Below are experts of layer 8 (counted from 0) of a mixture-of-experts language model. Rows are named router (the router's row for the expert), up (a neuron's input weights, with its number) and show model dimensions 0-127. Each number is 128 + 24 x the weight over its row's rms, rounded and kept within 0 to 255. Numbers have three digits each.
After each expert's rows: a language model's description of what the expert responds to. This comes from a sample of Wikipedia text that the model never trained on.

# expert 10
router:125103127154161131147130137146086154156073158073118141147164156155093146149122118135148149145105106097129153096148169139133112136096147148152141154143142162123139141131119148136163137119160157123124104122127136073128145093074136145122136099100137075099153110099095160112096152164157152103129118104110160130131138148178196125146144118150116125129111142126144110125132100092123122157125
up1:130153130133115123132117138172080147146102132103110150124119127107101151174120155150108165153138132149134111147109175131098152127125156146140115085147131143111137107129110152071115136156108156112138066075140112103126141113158119133171110141120104119125103102146125132114094112083078171119172121138123132100125115080177119135094129138154095104126088140108139124135149111080145164101108
up2:135147089104088133159117124107109094137102167106141103157144142130117107159120161097129170106131133121130117097125122096119094128111162134135125137130060155093125144128108144148097158112111146149105091126150126087099113127142086162088125130148144113133124100128114140144080094141173178090101100135140145136152139147167166152158160103125137148154132092160135110126137163121158114127177
up3:141119098091126144160139103122129117125120131132133146178126169114108143105066139155102094111154164134140098140074104149107108140121132156120104110176130165105107136144124150086144168169111113143061168098125115087093127134149148141189151129141126124110134115143109044125119105126108134114114123119140134109122134129143132126127142131169152113105127162091108146115104151120132108146144
What it handles: Mid-word stems before suffixes. Middle word pieces that come right before a suffix, mostly after prefixes like ex or m, such as exp-ect-ed, m-arri-ed, polit-ic-ian.

# expert 20
router:105109111139167171133178085108114111149137106132166098116173134129171112125144124135111189103118140167117128110148107101137138118119139143097129134140119102160096101142163144116115087114127164129131161161126147114159131213146141135123161153074131108143128118164168134106172077128132115117090151105154158135118121135115112145113152111136116154147104147105134121125157140142093118137132
up0:131115116133122135137087149124137144100113118101131135090140118108115136115118135099130139129135084098093151147079094134109091158132159127122097143118101109142110124068085140119084123099141071117098107117144102092136088122115117149089138105129154122152108096109109138142141095093182115099129097133121168115176135131117135165104125073088140112140151143120174156127105115125133111111082
up1:133154067130115124075140137122118133149132153140098137145133149125130099107088183135163122108139122122125116120132139113141133099109171119151087139135116097138137094150103148164095114144122129138137093079164100144089089094125143096131147132127146095103096142075149142140130131116148102130113097132163115127188162136147113139179110129083147135113152105140140123141110107087180143150097
up2:123134147103169139072138149122163131153109080156131111152154129121113169123079180089127165146087158089132086151133113160092124165126120122140111124154076127133079118118092103118150143166120109109149140084112139118118139140156120083111175119096128118146112106132124126136123125159124172135138147144137119102116162122145127159142088094146142114126156125128131166154110130146136150169141
What it handles: Infobox field colons. Colons after infobox field names such as Spouse:, Class:, Conservation status:, plus table pipes, dashes and quote marks in lists.

# expert 29
router:130139117126147137149160111106109112169166113143127113122123113162179122120165144133123126098116152163121131127144119133135146108150112145099146129115115124150124107146164147121122121095130161141138148186110148130175130207122142118138119162101118138158132097177192162112156095097127130135093182105118152154108119127110098127102154177132089158162124132124110108113179137143095124121119
up0:157101134146100115118099161141117114116132159083137112161145118137122129153104156119138135128113122083125124154093121107112102152112152157163118153133118130116133160096112102121121127134101086126139087076147092097085104090119105116129148121140135121103101156092075136136104131141116105114163078169127118112141149135169163147139150096136155090081130096140158151172108104120165095156109
up1:150116113108094128106135138131133132096130160145093091145132118118097138143063168062117105139148121136142092124113102104115106130140146126164138136113127123140128162121087125130115183179096120118132124103165118131109078089141102106147172114163160103083137144143085120134108143151134153104108116171131123138159139139126183142159147123150149144139150119105169154117087118119156151137137
up2:144112127116179125101103139131155101116102161158118157123174148129067154112075134097141108120082131111112135208125117117115120095131123142121156122125144106155114152103148076076147143143088083154143113096147126091101114097100115118110161092108131147134095117130104128146124140147110150108127093151101113132141128152123161126150111102135154123139133139138162168140099123102130131162144
What it handles: In/for prepositions. Prepositions in and for after verbs, such as recommended for, plus sentence-final periods and broken Cyrillic or accented-letter bytes.

# expert 33
router:126158136137105105109128130133151117139119090116139113088127132170147086153160155083083159167162168120158101122128131144083116113132115136077186147125141106113089156124127119125159106128160137140133098129122128139096120129133106174142163098138106098124141149161162120175117140102132064143122134103125114100135132074120151137096130128174107141152148110104142099162115136118115166137119
up1:156148134132080140096114145157100141117078115142137138134185123157141135146141152123153139163113139133148129095162157156098086103153164143128130103101150096059109159128157091114145147120127137181149104123131117106142139122103113122110137179120148123123144154133093146101083172160105130141133136156076127089107139088149117131136087091112134127103129084148134133145126122099124121143132
up2:160117188152124091154139149072121083104104154145136125113124083131139107125102144171125133162109116131154107152113124106121149115101165153141138106159116095089113178132093125089159106114125093087124137100115146148118138085090100079118099137120102161146128188143129144157159129120101114131133115110110072109146109130101141136140137141110154117142164106101136160144114119135134123151124
up3:151127135110124136126102154116160106098089148103113183115202130157133098165154151124087093170128155118136096141082139134062082158128128130134127130156148143155135172115123112143126126142132132154137112139170153079144112094169117125144149117119099098130128176136114140126106141146117108125126116152175125102130122111151115146121148111182180133111115147107148131140108158142132127133106
What it handles: St and consonant onsets. Word-initial consonant clusters, especially st/St (station, Street, Thunderstreak), and also sc, sh, writ and mov, plus stem pieces like ild in building.

# expert 22
router:176097142129146110078103136122105120114145119122151162196204144085115134102087109167143096107157124144092149123166103157117122107114140120095119138142100070160125124124132124126136126162156125145179105134155115141104141157096139136169119100109089146138123157107146111151119127127137157142111135118144129087167136131130117158159144124114154109129101141156138152126116144087123141162145
up1:175150116142126135103123116137155163163125158118089128152163138070138105116110125138127137113173096141109153120135149156154147117123174130146159119104116115132154109111108124110120098171174139120115119095167149142169066121120134098127163120120130149095155178128098093144139126122122118130124125134131140107183154107141125150167106091168131106127134083140161133154112162097144109080141
up2:152111140122154125098103162159125075135125106123153117125096111147114128147102162105156096119111114073137147129156141077155141134114149158122120120131158087138105138098150116117175125137099099148132048113136156123120117113130166132105137108101104172125086103083159137160122151140128125121115134111129137107154108125127129094119114086125177109107128073106145133098122123096165122164148
up3:134115151146133138132139157129104122135113196098122146163166158113149125146087127159193120120119117117130152166115185135148118131124140083122100142171097141119122129108096131121099118116108121128154136121142122102110163081144109116136129109122113147137146149110105135157110133173153113145134122123136128086198134148181134166147138064098138125130085138171149148144123140101102130133149
What it handles: Inner consonant pieces, the. The word "the" and single inner consonant pieces like t or m in mid-word, such as recap-t-ure, accom-m-odate, though-t.

# expert 6
router:132145127144121135140142116115109102158170114151113118143139109108142120132175132178105116101114164164125116096156090127146139131151099159082150118125129129140131125154149136137111110114128154138128136181106158126162138217143137173134137131099128166143111118157185134109163112084124116159122142105134159142119119126116095142097162149178087129145117095154089134118161125138094151110144
up0:125111166113114161128144118185114145102133148076087158104132124169125152166118124098154123140118072120136121146111134093109110173124177162137099173165088163099127162122133131090164152152129127135096149099131097129075108123105136146114139122147135137086149133153131106146120161159128130103115073133129120123130107117177138115150110102157131108127121107104139169113144145104145105124142
up1:166088125137114141104094124151172081106114183088101144147151146142091144136119158132116105134092122128101112134159125134110134173141137121138111101169144123123130125147104102130153177129125118157109131120161109121098141128137146146108153127118140146104118138103116145123120099138069151123124081136124135132194152137119128141093051128096103116151139088157146117168096125146173111105132
up2:145161119137141106104099152129161175101092137118138153094088132123085127181128150087163126142132115131128124191079135107127134120137125104135147167149135127117126166089114105126144135157124101138109129114113119105125101121128103102121129124106160134079145174109110093120079095149103143115151120182129111122131136112142153148144150109093197099108112155101167153118128103107143123130102
What it handles: Determiners before nouns. Articles and possessive determiners, chiefly the and The, also a, this, his, their, usually after a preposition or sentence start.

# expert 40
router:107144152161138131075140176127095157132109105110097097114144135147095120161113173090124103111122101077103109109139169125117118175155139118149150131106161137147142135125140145136144158104113120132119184101151120155147142105132177114116148091164153114141167123119110130105110134123166181110157155133145149093106172130156149123127155165148153144141129132148109118138110116151099088164108
up1:121124148121162148152085122120143118133079153116138110114154162132126090131120113133113116135150159112127142108118129127118081154163165126164116056108132138131113122116105147138149151115105130148139123133141079117066131114092150152088113112134156109135146138100073132131117084130126132108182154111147061084123121125127128104106102162119154120106141142144112137125053135093143126127127
up2:132112118165101135125116138102122143146143142146089160159109114063092122073081135108119137113114130099110146120086128130074099149134152118146100134128134139115171133150084110135132153114136111081146151113114139130158094096062115147155134099107148139116130138141137111135137123122114161154136096157122145102160132144154123107109159154150114080134144134078142149106115146151115108196133
up3:130108102165101113102133155098098121130159138112169133095148169139079109180129125119119082148106141118094121147138143133120092189166133126129168110112110096115116137126143112096084124132126068122100135118159081139116122095163156099137166110089143119144137156115125150124095124149111139159124129109167136082110152127115132183179115132111138109128119112131124170119149106134131118120100
What it handles: Pieces after M or m. Word pieces right after M or m, in names, months and table entries, such as M-aj-eski, Mah-m-ud, M-orn-ing.

# expert 3
router:062182116122108121130150116121097109181131160152162142157118136128179130125133091148100140085088133147111134133124113152113140107126114154108119133097109120163152109147151152115146112131118140108125140157115175137164118188107126153142131152134127167153129127157150152097168090101133109093119166118151134121088122150102091138095166174109111162139099135126116116125164118163113142118133
up0:126115121121094113175102160135135141117132093160132173112123140118108101115069119140118123100100104141152173137156142152072123098130115137167089141076119155107140152116124064118164140106131107135112144104108087121129105119104133119121135123111154104142107130132139157125108127152158082134113116171143064144126110137176115153159143112163165126135106151113114164147134159139127159094125
up1:119121115133078114102105119152110122131145155096106122182104119109125155137127160108127137147144144142108114171152129134108152092163164131157127123124131091112150134125102119119154149148147141154111092116167145097129093100153083144155126103151139131128144106094154138119112117078150095137184129182170142081108117138137133154109095105150129068140158153119144118181105108160134134155125
up2:128122111146101119091123120134119128135152151147124131135168109119095125129124160076119106130133130108115117170102128129048144107144150154164152123131109133098138125151127098136180135159092097079098138094083126101129110120131148078123152082150149118118161143128105100100108164124126124125174125133106131083124140173152149155155092131129161100134120083122135126126082113160141128158152
What it handles: Table cell separators. Pipe separators between cells in wiki tables of results and stats, plus semicolons in numbered round or column lists like "10; 11".

# expert 43
router:089105127131133169129141139101154110113127143139129125096112054131165129146153116157113127115157092121115134153095114174139113119119140143112131139136175129109119095145174082126120137129125129136125096157109129077165120110159143120139088120117189097140133119171166139107161108135110142090155126103144109131107163197140121141102149119120157118129137178142118108121109182104135114123126
up0:122159103128117116098098139116131086137104122149141100174130133152133092152127119096112108114123115130156109180127154142112061147123130097141127124143125128119100102113115109111109115120129119090106124134128145091146112130138162084113165120123129146153105172133128152162143155133083072147102110142126078136129104153128140130112115100208140093088185129136135139138078142164136131134154
up1:157113153133134168089083138107167126135142135125148116121134125131108157163142137111132147175145115153144133164139152127108130140163126147095123098116129162129158132119108112105092149152110105125133092122130108083137095130122107087131182066128163114103109180131140158083110117118136127094139122126152158121139172131142150122081104123106207137123152150122084145122113099122158126138157
up2:128108124132125110124088147099137123094062149139133093118101119103130126163117167131139072149132145119120068153101111078115112138120133124110119139120115137124090141106101074151139162157073128080110112137145112084153119097113118115123160121094133141120113140115121085107146127093157129139143106153190113108137126171152139139100153133154160109144164133118130125134084128150102144149147
What it handles: Capitalized word beginnings. Capitalized or lowercase word-start pieces such as Al, El, Will, Brit, Mon, as in British, William, Albums, together.

# expert 4
router:115132163116111121150101099118129129083099129128141151134105112134111157132146125142123127154110123170128156177133140148091092129112131132164151111085135097133161090121136118167163150137128126056144126117099115150141094103125099094135133084130142139127129139127098084159104175175119061152138149166083086151147125127123156131116100136096124113119121143143148147106117134091128165100143
up1:148136167116098129089087139139142131102097100104135140103123133101077113133145158108147133164135097137172148130098124130093089128155147091097164108156123120150136157137095175099159129201149092100104119117165133125117116133120091135167120159101094119182100143133118117122137120121124114150118142123104089110144163132153134107127133148127143081138122156136142185127117091136134151123150
up2:124121152120116124148080135152122087119090123106163150109126118154089142171128115090141129109133139106160101140119140134094064088148129150139130135133133113140124127126116113143169145115148118158104117121150151122118105107108092135161119133180169158113129115141119108177064183120129106130130161170128132154090134081139156159130089102102115108131119105174153108130108086142137157125121
up3:184131118122126115107111123120135131112097092113097130120182090109119114144133116128151134141098149089141138113144154147142116135092113128152185142151136102154133135136153116126143156117134110109134146104143114175120121135113132156124128160095163096125116154135152149199115127119150106154139147103166097115151142143111084124104101136106166141091086077186162134113103116101179142156134
What it handles: Name-word middle pieces. Inner pieces of proper names and places, often after Sh or Sc, such as Sc-ot-land, Sh-ary-n, Wien-er.

# expert 14
router:114151136142115143142132113124114102150178115138118137136158115111152119145161134182112127110110155164115123098159080134142146124134114146084147134126112116131116144147150135132113116119136144152131168180106159136159153221148137178130145137122128167149124136158201129118170119089128138155122132103147149150131104144124106127091159155169086129137118090149099126131156141138091142125143
up0:139103140156112079126089185167102147067139159119122090092154153135134179134114110124132116165089115131135108153067108113145084189119152138127135130152068144114100135119150075115142130113142105086128127131141124118140147127113106148158104100118112131052117128097146112158139105139129122147125111143133119115159139139131139161115115139148138109115155112123109114101097128127131150124139
up1:141113141139136114124128136130127127130137119105146144107147120128072147153127157135158146141125112123158148130101107168111135127124126109129140095135120113131141162139157110110099122156160136096179126112109117139060135120121172116112129061166172087143130146124140176185094115138127126129145119134156077160149098134152145120093136124100146149100149128109192135171151113150115132177086
up2:166125141107100151130106175102158130096100161136150151099155085161131161114137128132144144130103129107117108116145121118108111128131145149136121130136142121113125147128107159171114168105113114150089130111111098124094148115116157119099144133163179171136108137133130100178120159156093109086127077143141116149183132146157167128146155126164132111153124082199121137109157157135141123100132
What it handles: Determiners and possessives. Determiners and possessives opening a noun phrase after prepositions, such as the, The, 's, his, their, its.

# expert 55
router:095159150100151101117117133114133075133119154113080154093149123144145084119158095134133166104135129157115132118162136108128140129094146151103137174148096091104156144113160122106151096113137128114126157161119130140145132153089126109091121122134146150137133127124127167115171116150116127120126123106128147106090098064078111120083123143158083130154137092129125108096131118165110167117180
up1:129119132089134107124081168136152106142159136088128158114153114133088096092130104152132154118102117115154115143129090131095136143126164115137114138158064127094162146062108129092125144090135102121145157118115102115082067128151154133094134116137105103144138129105116158133109159159136133115113098121101133122159106159102134161154121103121125105125135097134134203109113117110129151116108
up2:142134126153099105089128160138137140147122182097081159107128139126108125116133118066146147153124100087133129144117130088120125127101137139122112138126126109103141148094130103137140161134148136126140116124139122104130081106144164102135144127158134139131088164093105205110108107149132153083184124141138101053114135107111185114132134119125122140132149075149147102111104117135110132131155
up3:153134172095140114055128116147126089137108133097137126100139114120098122169126126136143091096117137153142122125142123133148113128100159079110140100129128102137123147141133130075188123129110076147138102119141142136082115060115133126087138126141174116095130132107107151153124157163127121111111119116128102133166127092092134149117106109102102123132084094137127178148104128145147126175117
What it handles: List and -ist pieces. The piece -ist in listings, assistant, list, plus word-initial t, T, H, ex, count after articles.